config = dict(
    d_model=192,
    n_experts=64,
    moe_layers=[1, 2, 3, 4, 5, 6, 7, 8, 9, 10],
    normalize_top_k=False,
    balance_loss=0.0115,
    init_std_router=0.0139,
    norm='rmsnorm',
    norm_eps=1e-05,
    beta1=0.95,
    steps=3713,
    dataset='wikipedia_en',
)
Below are experts of layer 3 (counted from 0) of a mixture-of-experts language model. Rows are named router (the router's row for the expert), gate (a neuron's input weights, with its number), up (a neuron's input weights, with its number) and show model dimensions 0-191. Each number is 200 + 20 x the weight over its row's rms, rounded and kept within 0 to 999.
Before each expert's rows: a language model's description of what the expert responds to. This comes from a sample of Wikipedia text that the model never trained on.

# expert 44
What it handles: Lowercase consonant pieces
router,184,182,206,196,187,181,192,217,220,239,217,216,205,227,218,188,178,176,196,188,195,191,234,216,183,210,208,210,172,212,219,201,187,227,190,215,224,225,198,211,202,164,162,182,191,219,182,179,182,226,173,194,224,197,203,206,155,223,205,191,218,191,226,184,209,206,198,216,179,202,208,193,176,183,217,206,211,186,204,168,201,175,222,236,205,186,220,179,226,201,216,210,182,180,204,173,208,178,204,181,215,182,175,169,220,197,154,170,220,230,206,203,195,212,225,201,215,223,202,178,222,195,231,235,219,188,202,146,240,189,183,149,216,193,167,192,176,225,171,188,214,198,170,198,196,199,218,229,188,209,196,207,199,216,172,174,181,207,204,202,163,168,189,198,210,214,174,212,208,179,199,145,248,223,201,208,198,221,196,177,189,192,200,186,233,177,186,227,225,171,207,192
gate0,215,189,236,216,202,211,225,200,249,163,209,194,201,224,200,215,177,201,231,206,153,177,204,218,209,217,203,189,205,228,202,183,215,180,228,200,213,212,196,206,229,202,172,207,200,196,195,165,237,218,180,215,200,214,248,175,204,189,200,198,219,163,237,184,247,204,195,215,197,197,213,212,240,207,186,201,237,173,227,215,232,225,184,182,214,233,181,243,214,211,213,176,206,162,190,236,235,207,216,201,203,197,235,206,209,222,200,180,198,205,166,190,208,219,218,164,170,224,222,206,205,166,200,205,227,198,215,173,222,181,210,209,204,211,186,184,201,198,227,195,205,225,206,175,216,194,196,200,178,213,204,201,208,211,222,170,194,175,203,228,202,169,193,226,189,196,170,203,220,203,201,184,194,186,191,180,234,193,178,215,170,228,182,197,174,212,184,170,225,183,239,205
up0,200,179,189,224,222,162,194,206,132,218,180,234,206,181,190,198,225,224,194,225,215,216,167,179,178,182,235,205,198,200,198,208,178,200,179,202,164,177,189,207,188,187,223,201,189,223,190,231,204,219,216,193,219,200,152,198,183,200,182,186,161,226,182,190,183,195,182,167,202,230,178,158,177,191,194,181,174,217,188,185,170,190,198,202,198,159,165,183,192,191,192,223,217,244,230,172,158,196,181,176,193,210,189,209,187,182,169,221,206,181,212,199,216,186,193,229,208,188,171,186,208,228,184,168,154,187,218,203,210,231,173,204,192,181,214,179,193,228,191,204,203,180,227,185,221,219,187,218,229,207,204,182,215,188,191,230,190,221,193,206,190,212,205,178,206,229,199,191,205,185,219,197,208,190,202,223,168,212,234,201,245,202,198,225,188,223,193,204,190,202,223,179
gate1,202,181,164,229,229,190,187,203,216,161,215,172,199,213,189,189,195,218,187,166,200,180,192,205,180,196,187,216,220,214,159,206,187,197,200,171,239,209,224,215,221,189,165,226,234,202,189,168,196,178,176,214,189,188,205,184,215,218,201,216,196,209,189,216,204,215,205,182,190,215,198,202,217,192,206,182,192,206,213,206,198,200,171,218,221,211,221,189,216,175,186,199,213,166,229,195,199,197,244,199,196,206,234,204,216,208,178,189,211,181,199,222,250,181,220,181,222,171,223,224,210,178,173,208,209,208,155,214,226,201,184,151,237,208,176,196,191,220,248,204,190,214,194,198,171,201,157,239,204,174,217,176,175,157,226,196,207,194,216,211,200,229,238,194,206,186,210,200,233,189,198,188,177,202,214,170,184,206,213,215,221,230,237,194,170,198,185,204,205,204,151,223
up1,208,180,206,187,212,236,201,160,187,190,196,238,220,204,243,184,182,180,228,228,199,201,185,169,208,223,215,205,191,171,208,155,177,248,198,207,194,191,192,169,182,202,230,192,222,207,154,176,229,219,192,241,192,228,207,187,204,177,198,195,216,196,183,186,216,174,184,177,174,192,209,176,154,202,200,224,206,216,217,215,238,197,177,183,183,212,196,208,167,248,198,201,199,214,212,216,218,215,149,200,211,178,180,225,196,219,202,224,181,198,201,189,170,199,204,204,225,203,214,189,179,211,183,196,222,203,247,216,194,201,224,197,204,210,205,213,260,195,192,184,193,200,226,184,216,202,190,208,164,180,201,208,193,201,177,213,215,205,170,185,178,173,205,209,201,200,202,222,163,193,230,210,179,174,169,222,227,212,187,163,226,207,200,189,214,176,226,216,193,184,199,204
gate2,189,153,216,215,175,216,198,202,195,177,200,228,184,185,233,210,176,212,177,200,222,185,179,162,189,211,182,195,190,175,201,172,180,195,170,214,225,177,191,200,178,209,159,190,222,182,171,171,212,192,213,154,207,185,210,207,195,243,181,209,215,229,178,201,214,174,213,230,188,171,203,179,178,207,196,178,228,174,190,201,185,161,196,203,204,165,197,204,185,165,194,212,152,187,189,178,207,185,210,234,189,205,201,188,214,194,219,199,221,197,200,209,224,241,219,223,187,224,179,201,215,186,198,186,225,199,217,231,232,199,199,196,203,209,202,205,212,183,209,201,180,218,175,212,212,217,182,183,216,219,195,193,192,179,186,188,226,217,217,155,219,203,200,161,174,220,209,191,174,208,201,193,228,267,215,208,219,207,228,233,168,190,181,206,252,204,204,190,199,175,215,188
up2,187,180,225,217,182,161,225,206,231,200,174,224,197,220,217,198,212,231,242,188,209,194,190,210,195,208,179,166,186,221,203,175,224,192,209,191,206,193,196,186,205,176,211,198,213,151,206,213,170,217,226,221,177,207,230,206,249,222,209,192,213,232,176,202,174,225,252,235,171,201,195,192,230,189,190,173,215,187,173,175,182,193,192,190,233,178,220,202,198,181,211,226,170,217,208,213,195,176,204,208,190,184,184,180,198,197,220,195,185,196,200,197,202,200,179,207,165,210,185,191,218,154,245,253,192,208,224,174,185,191,212,208,157,199,211,207,220,225,199,227,192,199,204,215,200,273,197,215,200,191,199,226,208,186,195,209,188,192,217,200,229,211,198,216,186,215,220,189,172,220,208,221,192,195,215,199,196,204,197,194,223,201,195,220,197,225,220,174,238,240,187,214
gate3,223,174,196,204,188,215,197,244,161,234,167,207,188,179,184,212,201,185,190,177,235,204,185,204,181,171,192,163,215,187,167,212,196,178,186,167,207,219,217,189,195,199,206,174,176,193,194,177,196,175,215,184,199,199,188,189,184,185,197,236,162,194,192,228,184,211,217,189,205,203,218,212,209,208,220,140,185,188,195,185,166,217,196,181,220,195,175,203,236,168,208,221,211,213,170,208,188,184,176,222,201,226,227,183,195,182,185,178,199,182,163,218,169,195,178,214,240,217,243,212,232,227,190,190,212,200,212,174,221,202,205,213,199,223,236,183,200,212,156,204,210,203,212,208,149,174,153,196,192,212,203,191,197,176,248,185,213,182,220,184,201,198,193,176,227,194,185,171,212,182,212,177,211,154,200,210,210,182,180,176,202,201,206,198,210,208,208,204,182,224,214,213
up3,210,181,176,203,192,212,204,229,159,215,206,205,198,218,177,189,213,217,190,201,199,221,190,211,190,204,194,191,215,176,191,204,199,169,178,181,228,213,187,205,177,182,229,200,198,203,176,183,204,192,211,188,200,245,210,183,185,202,205,234,155,192,210,229,178,185,210,202,221,210,230,227,198,214,208,161,172,184,193,193,167,229,180,196,231,176,170,228,231,175,223,206,183,238,211,180,183,189,196,189,232,230,221,200,182,172,174,164,210,174,162,235,182,176,200,208,220,220,229,226,237,204,183,177,220,190,233,172,198,221,187,191,176,206,238,178,180,240,179,212,194,189,203,207,146,167,186,183,188,215,214,190,205,196,231,151,198,184,217,190,182,186,182,175,207,189,186,164,207,194,201,188,224,174,177,191,188,204,177,175,189,213,223,193,190,206,194,219,191,207,212,197
gate4,210,194,227,215,173,179,206,196,198,187,231,237,175,204,188,176,208,141,217,197,201,175,173,214,192,185,192,174,213,161,222,211,193,219,248,200,201,190,184,199,200,218,191,213,194,185,242,180,192,212,206,214,220,154,201,230,208,195,196,206,238,199,204,172,209,192,218,210,224,207,180,213,201,208,214,184,186,232,211,230,196,192,202,215,250,206,205,201,201,222,181,212,191,155,173,225,201,186,187,192,182,196,220,227,219,218,190,215,190,239,169,232,207,198,199,230,236,172,228,184,206,192,245,202,206,188,201,212,193,231,200,216,186,179,207,170,208,178,197,194,229,176,198,195,244,201,173,165,217,172,196,192,212,208,188,191,196,226,185,230,161,196,196,190,169,196,192,169,210,226,196,229,187,198,202,195,202,226,219,181,189,186,161,196,198,205,161,213,187,218,171,227
up4,187,207,212,182,202,244,221,231,211,222,192,198,211,213,187,215,183,193,203,199,193,202,209,188,215,194,188,222,218,197,184,194,185,196,157,183,215,221,211,212,174,210,166,225,194,214,166,217,211,180,241,230,183,188,219,206,198,232,229,181,203,211,184,201,246,192,145,206,171,210,185,152,227,224,194,174,188,199,215,219,223,195,145,210,209,177,195,219,170,187,200,166,217,215,200,195,215,167,193,204,186,223,158,189,203,221,253,195,170,199,231,197,154,194,214,181,192,203,223,195,216,220,181,222,181,235,229,226,195,208,190,208,206,190,191,215,213,189,194,184,210,184,197,213,201,215,222,220,202,224,240,222,222,214,216,221,220,209,162,216,200,253,206,201,200,216,213,203,207,204,212,178,204,178,196,207,195,214,226,182,199,199,219,214,207,208,201,174,206,164,209,241
gate5,212,252,213,219,202,182,194,207,181,177,192,173,234,198,224,206,191,183,174,215,210,220,236,214,244,223,210,205,180,210,193,189,139,188,198,179,176,206,173,203,200,197,188,213,222,188,186,179,231,208,208,186,195,250,185,218,200,199,220,199,223,179,188,229,206,224,154,200,205,194,184,194,194,154,186,196,190,178,230,189,172,223,206,222,213,186,209,217,233,204,200,214,191,195,195,171,181,205,200,204,255,219,212,217,205,174,177,171,200,223,197,190,171,173,207,199,209,219,206,142,214,197,205,209,207,200,195,206,201,172,185,193,217,173,218,217,203,226,214,165,231,200,216,215,222,209,234,245,209,188,205,202,195,204,173,200,187,178,223,197,176,204,183,195,200,205,242,215,183,212,213,212,193,185,206,231,173,213,213,235,201,198,220,205,246,194,187,199,195,236,224,182
up5,180,159,173,191,193,209,190,204,205,217,198,231,180,223,165,209,203,208,240,214,197,194,195,194,177,182,167,198,234,178,204,194,247,191,227,218,228,194,233,189,206,179,221,206,185,195,210,228,186,189,192,188,207,172,194,199,193,189,154,213,206,211,218,165,222,179,238,201,196,198,214,212,203,259,225,206,213,210,174,233,220,171,180,162,171,207,201,167,187,187,201,211,234,234,201,203,196,200,214,201,167,183,197,195,190,201,223,219,197,203,194,195,214,202,189,191,206,177,212,272,175,220,192,186,211,207,198,182,210,224,205,195,198,231,198,214,195,166,192,204,187,185,184,202,170,195,184,183,178,191,189,185,198,190,208,185,201,218,200,207,217,187,219,190,188,183,153,180,226,180,202,155,201,236,194,162,238,207,214,156,192,224,169,177,176,224,198,203,194,184,187,212
gate6,167,228,233,201,184,178,185,199,230,185,195,219,175,164,216,190,217,176,229,199,193,206,172,165,199,209,202,215,224,225,173,175,197,192,189,216,166,209,201,192,211,193,213,211,195,228,198,187,189,205,220,201,166,204,181,199,182,224,189,197,213,190,197,169,188,209,218,221,183,199,183,159,241,204,168,217,234,177,164,172,214,183,228,198,200,211,207,213,207,228,208,167,230,197,195,199,211,171,214,219,210,155,210,220,257,222,184,237,187,255,220,196,189,179,219,215,222,217,192,199,208,197,158,197,188,214,176,211,193,191,180,204,221,176,182,172,177,188,194,180,205,189,234,195,191,216,224,208,213,228,161,188,190,209,212,196,218,191,219,216,241,169,191,191,230,194,174,209,209,190,191,223,217,207,182,215,177,207,196,195,236,242,196,201,222,199,160,199,204,208,212,190
up6,219,194,244,194,186,211,226,197,203,193,213,196,227,188,191,203,214,189,195,188,191,195,212,192,181,204,213,230,220,188,173,174,190,188,171,198,219,209,210,225,232,190,210,204,192,208,206,152,218,185,239,159,175,212,171,176,200,243,237,201,193,211,190,208,133,218,236,233,184,185,237,168,211,236,187,212,249,204,197,185,197,217,193,196,208,263,196,177,210,230,187,181,216,197,190,202,206,180,212,197,212,162,239,217,239,208,192,212,224,222,256,195,207,194,203,190,203,225,189,175,215,214,185,213,181,190,180,164,189,193,172,181,200,196,203,170,206,214,195,204,172,186,205,200,204,194,224,216,204,191,163,175,195,207,202,208,183,199,199,208,230,182,174,197,196,183,189,190,206,197,197,204,234,210,211,185,168,227,196,171,199,213,172,202,207,192,196,210,211,197,239,190
gate7,240,201,193,188,235,212,197,243,204,228,200,225,192,211,192,179,184,188,176,231,167,215,160,243,188,216,175,205,181,183,189,181,203,231,183,182,194,218,183,202,229,216,209,202,162,226,201,210,197,177,233,204,185,191,222,212,189,211,220,168,231,195,221,205,235,200,186,155,206,205,182,217,197,208,209,178,249,173,191,183,177,260,223,220,209,212,175,196,217,226,198,207,200,191,210,200,217,236,208,188,175,185,192,200,207,169,181,187,217,217,190,206,150,196,201,217,154,196,190,201,207,221,194,209,188,197,200,211,189,214,181,239,211,206,224,220,163,183,187,166,242,196,219,210,207,189,203,214,191,209,219,187,180,170,201,208,208,210,172,204,223,199,215,170,163,222,203,228,208,195,212,209,242,217,178,186,182,216,211,204,215,166,216,200,219,177,221,211,188,192,187,197
up7,224,210,180,166,223,211,178,185,242,232,208,207,202,206,158,195,216,196,210,194,176,206,197,245,190,198,201,202,228,196,190,212,201,241,184,190,187,211,225,195,228,214,188,195,179,237,180,215,213,186,230,178,190,215,211,227,225,184,222,169,212,174,227,159,219,207,201,168,222,215,221,229,212,188,242,230,229,176,211,195,196,245,210,211,202,221,212,194,227,198,199,188,235,188,223,162,216,213,222,157,204,188,207,176,189,186,188,195,204,210,173,180,171,223,230,178,149,211,191,240,206,207,184,238,200,216,185,186,201,206,203,229,193,198,224,204,177,192,186,193,221,178,196,180,202,199,201,217,192,171,206,198,184,173,234,219,194,201,208,181,201,193,180,203,180,212,188,217,186,207,189,223,239,225,216,192,172,219,175,210,190,200,194,152,188,195,234,215,186,183,184,192
gate8,195,219,212,188,185,169,194,181,200,174,193,215,212,186,162,206,206,193,205,176,223,206,190,192,201,177,173,235,192,189,178,211,182,205,203,208,220,204,188,221,168,218,200,186,176,210,202,190,195,199,184,177,218,265,206,204,166,178,202,220,195,222,207,172,202,195,180,175,213,190,211,218,160,224,226,220,216,203,205,253,202,228,201,181,216,182,238,213,223,208,198,201,225,210,218,171,199,165,197,183,204,185,205,210,201,179,190,211,182,165,186,175,193,157,209,200,180,187,200,189,190,208,207,199,189,175,176,199,222,202,203,205,186,226,194,183,183,205,204,185,219,180,244,180,225,236,206,182,218,194,165,213,229,166,196,171,175,228,202,212,192,131,181,206,202,242,228,162,207,184,208,185,183,202,199,184,206,233,197,225,191,212,176,221,189,195,168,243,191,197,201,166
up8,201,211,219,200,212,239,202,200,195,225,206,221,185,230,244,219,195,187,183,201,209,203,212,216,202,193,185,191,211,215,209,195,187,204,188,192,186,180,219,201,272,190,202,220,220,208,196,181,212,216,229,218,197,167,189,213,229,235,197,162,211,168,203,215,209,182,194,208,193,211,220,160,207,191,193,187,180,205,193,207,218,211,202,196,207,252,148,186,184,208,206,187,200,223,207,232,216,240,236,216,173,209,199,223,206,238,180,181,191,215,192,197,207,215,175,229,234,216,198,214,179,203,184,192,221,207,181,194,202,164,225,178,228,196,232,199,195,191,207,202,211,232,182,224,213,178,203,207,174,233,233,196,187,233,208,223,201,199,185,186,223,211,225,185,199,163,178,221,232,206,197,189,187,198,203,207,201,162,202,184,207,179,184,161,197,213,227,166,204,238,235,244
gate9,164,242,212,168,184,219,207,193,205,197,186,135,180,196,231,145,185,172,211,212,228,219,235,210,232,212,199,222,179,204,201,194,212,202,177,212,219,214,199,184,205,169,208,202,211,224,199,168,157,185,231,221,188,211,188,208,205,219,220,196,238,185,220,226,204,201,204,204,183,202,179,202,227,175,178,196,197,241,177,209,203,216,206,220,211,198,225,202,214,193,225,205,172,162,210,188,169,165,201,217,200,197,205,203,197,215,201,224,198,207,194,202,174,201,203,171,200,209,183,209,194,193,214,243,223,215,203,194,191,160,217,178,213,231,193,204,205,212,178,208,219,233,227,191,201,255,216,208,214,188,171,182,200,216,207,190,183,199,244,175,207,204,196,214,202,191,171,240,212,200,207,221,248,209,197,199,203,259,199,206,208,183,208,205,193,166,195,199,206,193,205,231
up9,211,194,192,187,168,208,218,199,216,205,211,260,216,208,216,216,209,199,210,232,213,200,196,210,189,167,201,211,209,184,182,211,212,188,220,214,200,245,183,190,187,196,195,149,196,163,159,203,196,202,208,203,231,195,227,195,208,195,227,184,197,182,231,203,227,177,181,195,198,186,206,189,207,207,181,192,188,184,228,215,170,190,191,207,214,231,209,184,192,173,213,205,258,192,198,213,178,180,223,210,189,201,220,193,181,217,201,238,208,221,212,180,189,178,192,213,231,227,197,218,212,163,204,231,204,212,212,195,222,187,181,181,183,194,208,178,222,194,187,165,236,225,187,197,224,188,194,209,199,212,202,227,170,196,131,218,227,213,218,193,179,218,177,182,180,192,231,236,200,189,188,195,230,183,202,152,203,200,216,191,223,185,185,190,206,238,186,215,199,173,147,175
gate10,194,189,149,194,180,203,215,194,179,186,195,195,196,191,228,188,180,198,196,201,240,212,247,181,180,223,189,173,150,188,182,187,176,225,200,193,191,233,175,206,201,181,170,208,207,189,187,194,170,192,228,213,196,215,205,197,172,214,209,191,190,220,180,193,200,194,192,215,173,206,193,210,217,180,197,165,185,197,170,213,180,178,178,198,243,183,184,159,183,195,238,166,202,212,195,182,179,171,186,237,205,193,188,159,191,213,214,211,239,153,241,194,209,176,183,216,200,227,203,200,210,205,196,177,191,187,216,225,225,198,188,187,210,176,179,174,185,220,198,198,189,191,205,201,183,185,231,218,202,225,197,172,152,189,201,204,219,206,229,209,196,198,189,219,185,179,182,175,167,189,205,201,253,185,222,243,190,216,182,242,223,219,207,201,206,203,183,169,211,183,180,210
up10,214,207,232,194,218,208,188,206,177,251,191,205,184,193,199,192,193,211,243,162,219,212,204,186,200,182,216,187,189,191,185,177,259,200,232,207,184,197,160,181,217,193,217,210,194,210,197,185,202,217,213,203,191,185,187,197,217,154,203,201,197,216,228,211,185,205,183,198,189,213,209,224,190,202,202,195,209,189,199,167,193,250,213,195,170,216,205,225,237,205,167,217,209,198,200,211,195,225,170,161,210,196,168,219,187,209,186,246,166,209,198,208,196,179,226,212,183,154,213,151,198,214,217,211,216,180,201,185,187,187,196,197,200,237,208,186,192,196,177,227,210,182,244,197,213,224,163,187,181,192,245,198,235,202,216,190,184,209,171,171,210,211,184,202,201,214,219,195,212,211,167,223,138,173,203,201,184,208,159,212,193,193,225,204,204,181,180,220,176,215,200,189
gate11,187,218,204,161,207,225,160,182,255,202,214,185,211,210,218,210,190,188,212,219,188,209,168,234,193,223,205,192,178,194,167,215,186,197,214,204,204,197,208,211,188,212,191,213,197,211,213,186,188,166,199,184,201,205,214,243,179,211,215,170,207,175,183,211,201,207,211,224,220,218,226,191,173,169,169,195,196,218,220,199,206,184,211,205,177,176,252,171,204,202,188,186,226,182,213,187,218,216,180,229,206,243,191,137,192,149,182,189,212,224,193,222,185,191,208,184,212,173,214,198,198,241,219,199,203,178,209,213,206,164,218,229,201,178,219,188,203,208,235,212,234,220,186,202,206,177,216,178,207,191,220,194,185,176,238,172,203,175,180,182,166,193,192,213,195,189,204,189,224,175,205,194,160,232,197,178,203,214,203,194,208,195,220,220,194,185,212,246,192,247,188,211
up11,194,177,213,213,199,187,220,205,159,224,223,217,180,192,202,186,215,219,183,178,220,183,250,163,199,196,194,208,190,194,194,224,205,187,192,175,197,237,211,200,188,199,175,207,228,213,210,189,199,197,226,209,202,192,175,217,203,211,201,213,170,183,206,230,177,176,208,192,209,216,169,192,229,240,239,214,199,212,173,180,190,239,184,189,215,228,154,235,211,224,176,240,178,222,187,223,187,202,192,162,204,169,240,257,192,235,201,227,207,188,224,210,188,226,214,209,214,189,178,219,199,199,182,224,193,205,197,203,192,186,215,192,209,216,211,230,182,190,195,155,182,193,187,188,204,224,185,205,174,193,191,207,194,191,162,229,203,233,194,217,218,234,199,204,211,231,211,222,184,230,210,208,208,217,209,224,174,191,184,213,224,211,184,171,196,237,212,170,208,184,166,228
gate12,213,185,168,192,215,213,180,211,180,223,218,228,212,205,177,182,213,198,244,196,206,194,186,211,194,181,174,196,197,200,184,184,204,212,254,191,246,203,202,212,186,155,218,216,199,197,163,218,224,156,178,199,222,193,197,204,165,195,173,178,211,210,222,180,234,187,212,215,201,193,178,193,188,202,230,203,219,192,192,166,187,233,231,201,225,192,202,169,191,182,222,228,171,183,202,201,193,226,185,244,209,163,173,171,203,192,184,211,203,202,202,194,208,198,204,189,189,205,224,171,196,188,229,174,215,194,210,223,229,229,183,200,196,186,186,224,209,196,160,224,237,199,196,228,221,211,170,200,206,198,198,219,183,236,195,175,165,206,218,173,204,182,240,194,184,206,230,215,211,186,207,198,174,191,157,178,181,180,215,195,213,200,189,178,192,259,185,223,208,181,189,176
up12,224,177,209,221,218,228,253,177,183,220,205,246,207,205,225,199,226,202,184,223,175,147,193,220,212,202,190,174,214,226,180,192,204,211,188,220,221,190,197,224,169,180,214,190,207,203,198,199,177,164,188,174,192,221,177,188,193,220,161,205,195,200,210,224,198,198,204,229,203,192,190,201,170,161,218,225,216,193,199,179,182,214,230,223,181,162,238,212,174,174,220,183,187,187,220,195,204,197,201,216,194,192,231,204,197,185,208,209,198,206,203,178,198,193,231,168,202,201,195,241,182,188,151,175,197,206,196,184,226,191,192,194,226,232,178,217,158,182,186,246,221,186,203,201,192,186,194,231,208,201,215,190,174,214,213,208,225,241,248,196,225,180,182,200,170,192,215,216,175,177,154,190,193,211,190,203,194,188,197,217,164,232,200,188,210,208,213,202,183,178,192,214
gate13,192,195,227,178,236,201,175,207,212,211,224,225,182,190,227,207,228,161,189,221,216,199,225,215,224,175,190,217,212,231,211,201,205,191,167,209,190,213,199,191,187,205,174,164,227,229,222,187,185,175,238,231,186,203,207,187,197,222,214,192,203,153,222,195,209,171,180,238,214,190,196,192,240,204,207,167,224,202,222,222,175,200,210,200,241,209,209,234,181,216,178,185,221,191,200,173,193,171,219,190,195,217,192,225,199,216,179,201,178,229,198,220,183,195,184,215,220,208,194,212,227,191,206,203,201,198,206,208,232,185,186,234,193,205,196,211,159,157,208,214,193,206,222,207,227,210,216,220,220,229,149,190,239,206,183,256,188,215,216,231,173,192,196,200,223,202,204,195,222,190,183,196,164,209,205,195,222,173,217,196,206,193,180,180,234,186,202,238,203,224,186,232
up13,186,194,179,200,239,230,161,178,189,177,206,191,185,225,222,251,177,168,202,197,198,208,219,215,191,211,213,196,187,189,200,243,205,231,216,188,225,221,190,207,219,233,182,221,244,204,237,213,212,202,221,237,198,200,211,232,235,202,215,211,210,196,192,213,185,207,203,215,221,197,234,168,213,187,170,204,208,174,198,197,173,176,199,208,206,188,222,208,201,151,160,184,202,192,175,169,211,201,218,209,205,210,168,189,206,184,211,197,180,212,177,182,202,224,211,192,208,160,197,224,213,176,199,221,199,173,211,192,219,214,163,181,215,182,228,225,216,203,208,174,166,203,221,213,232,208,238,218,209,190,160,201,209,194,185,220,186,189,202,200,178,179,236,224,222,197,193,172,220,215,206,176,179,208,233,168,208,161,225,235,181,209,217,175,215,188,218,214,194,206,176,210
gate14,214,158,225,181,172,222,185,226,198,203,248,172,218,201,222,198,180,201,177,203,204,233,164,188,162,203,209,173,185,212,205,209,181,182,199,200,224,198,209,213,173,206,233,208,224,205,213,181,179,208,206,218,253,193,207,197,218,188,208,213,204,181,199,193,199,202,199,187,233,225,200,201,189,214,210,207,197,238,198,178,195,161,228,224,221,172,207,224,197,204,190,166,248,222,170,204,193,205,198,237,225,224,166,189,189,214,194,213,199,244,199,168,203,252,196,233,207,180,181,205,187,213,231,203,197,189,200,207,188,195,186,210,221,174,197,209,189,183,209,204,185,205,211,178,190,233,207,194,245,197,178,223,213,203,181,162,192,196,220,185,174,197,170,218,224,193,205,152,166,172,246,193,189,213,176,215,195,232,213,237,179,210,203,200,201,214,216,212,191,215,218,211
up14,200,185,208,209,186,182,177,213,185,192,182,202,166,198,204,202,197,220,190,218,220,194,163,177,223,205,213,193,225,171,198,206,226,178,189,199,196,190,219,176,185,207,215,218,191,216,199,213,193,170,213,152,206,184,210,210,224,229,194,209,237,202,184,188,149,198,194,231,184,196,189,198,196,237,207,187,235,223,178,160,189,199,211,201,186,172,156,195,166,188,191,228,147,205,153,229,184,195,168,195,196,201,178,200,170,163,177,211,187,171,200,179,202,203,221,220,232,200,189,193,150,184,214,230,241,189,199,200,160,160,185,165,193,197,201,225,187,185,201,195,189,212,200,211,166,226,202,191,249,208,210,199,195,185,189,230,210,201,215,190,162,216,181,191,190,222,170,196,199,191,196,170,151,172,166,194,211,205,198,194,182,185,190,194,202,206,219,202,192,195,195,195
gate15,172,226,200,204,226,191,179,207,196,208,154,177,164,202,203,196,199,195,217,212,218,190,183,204,188,208,214,192,191,190,226,206,183,211,217,237,214,205,227,184,227,190,207,180,181,182,167,179,201,211,201,205,178,220,202,186,174,238,201,215,196,228,228,257,190,207,204,207,211,226,167,203,192,175,192,200,192,173,223,195,177,209,220,243,231,166,203,210,205,174,200,192,152,187,219,222,199,180,201,210,250,167,172,181,235,210,198,199,198,185,217,200,209,174,218,191,203,180,186,209,236,197,195,206,208,211,184,185,228,217,163,186,214,202,188,166,176,199,176,167,189,192,182,209,198,224,184,190,182,212,253,182,181,189,215,238,191,206,216,200,198,167,173,199,178,171,209,231,195,194,184,209,199,184,172,203,204,181,210,199,198,201,191,179,267,164,201,192,213,198,177,168
up15,259,176,203,217,184,221,246,229,208,201,206,211,190,182,185,226,201,222,196,183,221,181,178,188,238,191,172,202,189,181,185,151,259,209,205,186,180,210,204,210,187,209,210,232,199,192,235,204,164,184,211,205,204,192,224,225,180,207,202,198,187,203,184,217,191,198,179,256,223,184,210,210,234,234,202,223,206,216,170,235,183,203,192,219,197,217,173,200,165,214,162,189,210,212,175,198,193,236,187,192,167,230,208,190,176,180,198,202,193,196,205,247,218,210,194,217,186,207,220,171,201,202,206,179,216,202,219,205,146,185,205,227,209,192,211,236,195,175,222,198,194,204,187,202,208,203,249,213,182,202,191,217,195,177,171,191,224,201,194,225,213,199,207,200,234,194,184,222,194,202,210,189,185,166,216,180,227,183,228,210,214,180,229,205,202,185,203,212,191,171,190,212
gate16,169,185,197,207,191,153,217,220,154,242,203,201,212,205,197,183,212,180,182,236,175,207,203,198,196,190,237,215,233,202,191,200,212,193,140,216,189,220,217,159,213,192,228,164,163,214,182,204,201,227,178,212,204,200,183,197,182,182,190,190,215,196,232,187,239,186,184,186,194,173,168,187,201,187,215,221,177,230,238,181,179,209,194,216,197,191,229,219,180,183,184,169,197,181,226,200,154,192,191,198,190,195,184,205,168,196,185,169,204,221,194,183,234,215,214,199,218,229,215,159,205,193,222,188,225,195,202,182,214,188,188,170,194,176,190,213,217,195,233,194,229,206,201,208,192,210,221,233,179,236,180,205,174,209,194,219,187,209,202,203,197,214,208,197,202,186,212,235,193,165,228,197,222,218,194,217,218,234,210,200,153,207,195,191,214,160,184,186,185,230,204,192
up16,227,201,173,204,194,202,202,208,224,192,211,174,196,203,236,204,219,214,190,190,207,209,226,189,243,173,205,207,214,225,161,179,190,201,193,209,217,222,198,209,197,193,199,170,218,192,190,238,220,191,218,168,226,205,221,188,201,191,166,187,190,220,223,223,183,206,241,208,193,156,187,194,219,236,182,206,220,177,203,198,240,172,208,198,194,206,188,198,217,213,199,193,199,210,210,195,218,205,220,178,214,230,219,177,184,217,208,231,241,164,192,206,163,163,180,221,187,184,188,186,242,202,209,186,200,226,181,189,229,210,195,198,215,209,170,207,242,185,194,220,169,218,174,225,207,190,222,177,210,191,184,221,239,158,197,180,221,172,193,189,223,192,194,184,196,200,175,180,162,224,166,223,184,198,209,165,220,202,212,214,177,219,158,193,205,232,230,233,195,190,220,175
gate17,217,207,206,249,200,189,208,191,228,188,209,197,208,195,205,194,176,181,182,167,179,178,184,220,193,196,220,200,184,160,198,198,200,200,226,209,176,212,174,224,190,221,211,177,223,234,162,166,212,167,195,203,187,197,203,176,191,208,185,213,200,177,204,176,236,210,174,198,223,229,212,177,158,201,178,225,175,212,189,193,199,180,218,214,228,235,233,252,205,199,156,196,196,218,234,205,155,187,183,201,198,224,188,181,167,199,192,204,169,193,210,209,203,217,194,207,181,210,194,178,186,215,217,192,204,208,226,196,162,196,199,185,207,209,200,191,191,196,216,196,213,191,235,225,180,173,202,239,206,208,205,176,160,206,174,208,200,181,229,204,197,206,163,220,160,207,197,165,220,195,205,193,165,182,209,140,241,197,187,185,206,209,219,180,196,179,222,190,220,165,202,210
up17,178,183,176,179,199,218,215,210,199,235,194,199,216,219,159,198,184,224,186,197,187,187,220,207,186,231,210,217,198,197,200,162,211,184,196,198,241,241,205,217,212,159,229,195,197,181,169,183,182,231,174,209,191,207,193,213,189,208,243,172,213,186,200,217,223,208,212,199,217,145,196,226,236,164,179,201,183,194,220,198,196,209,170,191,184,192,191,180,168,174,212,186,222,206,200,181,224,215,217,211,189,182,187,202,245,202,180,213,228,205,229,175,206,214,205,171,202,226,211,247,197,200,191,222,198,200,138,182,218,210,179,180,209,195,239,214,191,217,203,189,195,188,192,192,225,191,196,210,184,229,210,200,193,193,223,198,219,213,171,205,185,195,201,197,203,220,179,173,176,204,187,200,246,226,234,234,214,223,211,263,196,195,217,210,179,210,220,180,185,216,182,200